config.toml
n_layer = 10
d_model = 128
n_experts = 32
experts_per_token = 1
d_expert = 96
d_shared_expert = 192
activation = "gelu"
moe_layers = [0, 1, 2, 3, 4, 5, 6, 7, 8, 9]
router_score = "softmax"
normalize_top_k = false
routed_scale = 1.0
balance_loss = 0.0159
balance_bias = false
router_logit_norm = 1.5
shared_expert_gate = true
init_std_router = 0.00739
lr_router = 0.00287
vocab_size = 4096
norm = "rmsnorm"
norm_eps = 1e-06
tie_embeddings = true
optimizer = "soap_variant"
lr = 0.00779
beta1 = 0.95
beta2 = 0.98
batch_tokens = 131072
seq_len = 2048
train_tokens = 457900000
steps = 3494
dataset = "wikipedia_en"
Below are experts of layer 5 (counted from 0) of a mixture-of-experts language model. Rows are named router (the router's row for the expert) and show model dimensions 0-127. Each number is 500 + 40 x the weight over its row's rms, rounded and kept within 0 to 999. Numbers have three digits each.
After each expert's rows: "gets" lists some tokens that make up at least twice as much of what it gets as of all text. This comes from a sample of Wikipedia text that the model never trained on. Tokens count by the router's weight.

# expert 16
router:420548553459429433515490552496505510503504522485495548439474513458536464472475463459482475554502421504511524557447497474531540591505556494543544474526559499542479470448495543536488502474508523519522463472474432459514537491442503451522513434522551546482569550436525446504504503524514461478524554528475507410442502428466488483434531533463446491441596476510464517459566455503502479418454
gets: "| ", "- ", "; ", "(", ": ", "– "

# expert 2
router:527507475450480453492518522550494410455482555458448500432519512512487508525485498487493549530425517475488460517570521464512524542482482439519528459468502560380491535422559530500502502492418513535566539578546465539551467517451469496513533454479569493512512551469532512476551490543558450475512511540429510435527498424563468509496538472562520499563584502522528453493579495509475446505500
gets: ", ", "-", "B", "), ", "and ", "b"

# expert 1
router:524503498510528552520500440476498453450468561520501533462469520500475452499554501425476473568527508482510451555513498513474418532591477495527522506473508478592491493553459447543502543577534511551543523472467503535575474518580560418483485503497528532518527472433489548523565516486485432572512469526477445548425408477553481480569522512520477483503464432445531460471530533538471556498464
gets: "ad", "er", "on", "inter", "en", "air"

# expert 31
router:480535500434508529522460487466481500496556561498478474441510524489493496496540512579501512573515538501511498479512534535482489489374448456459515526508545450456440483572499509502507522532554541479483444546461536487443499478453525460471513499518372490500409505558510524447482543496470427498495496554538450551533575470505501528530461515516416498561393518515495447476533508473483591483542
gets: "a ", "as ", "an ", "one ", "A ", "first "

# expert 21
router:502520529523501474513521537493478472424502480468552479564488527511545483528489535504570489555558446536498494492476462442524496451501467498488434567500513471555500567422541562586507469541483487515421489517498563456548438540493506492419494538488546492585514501460467528536491432543517470492425525528459564466521472510537515487410481508451479427543526487439527460481453438414449449541487
gets: "w", "r", "p", "m", "st", "R"

# expert 12
router:529547525453511554450575541447485451479506472507447522463476498533525464566484478503430567519451435473464455468481501513537456503528442512542537470453472492397483467476460482481428561472450482562496508426494503514498422540536472502523479494492448471483521554500554439463494533462483509574518421516557475459491445531573451449500497592536502495501525517441480454497524472497500538394485
gets: "D", "d", "(", "l", "- ", "K"

# expert 19
router:499468527504523541470466550538542490485433476530401462469506498516454538521477477457568491500503453467415529512487465533485536493542481445427539606523412497461505500488497560433465507427578506483497546477494517516523504558505540469534533513500459461567560546422509538484514485491449546528533506521472549557498545406473475520522457492583450524509532494528556478489574547489530496433541
gets: "N", "S", "F", "A", "E", "L"

# expert 14
router:565511500568522457451442490499440535554548501452507541457529546470462503533537458441474510396494534456513514572461471523458485567421556463568516518482501547515520552468530477455530477552496464472527496489548508502489558474450493528498546529454470529370536492466508430528500483424458555518474433433514506547519504551481489553524491475547518470539472504481541556466482518454538436514450
gets: "for", "For", "c", "li", "En", "min"

# expert 3
router:481521419536518573521474490491522530458554443543480408467501532544515494444536482490508446551529512451563508483529464517493498489552456546490530510459518459533449429620512446465510544509511472524492496449449431514445447501467455474563525487492597501464483513497416447439483543496434537510509521538519474445480526491459461461517537542504484508489560486549411419475557481502464541501475
gets: "the ", "The ", "his ", "s ", "\"", "their "

# expert 29
router:544483484551444563516533475504475501532517473466562494621483514558490492498455524554516552506429494488483467483507416432498568408533426568516478484504540464500518506487481476466458485538497540445481432502549555465499506498576495506518513532507450559488531471524485559511471482482538562511532547483501525565522507477493501606457465462463472517545461626479471569499476480551531542515479
gets: "Par", "par", "ac", "Tr", "Pr", "Res"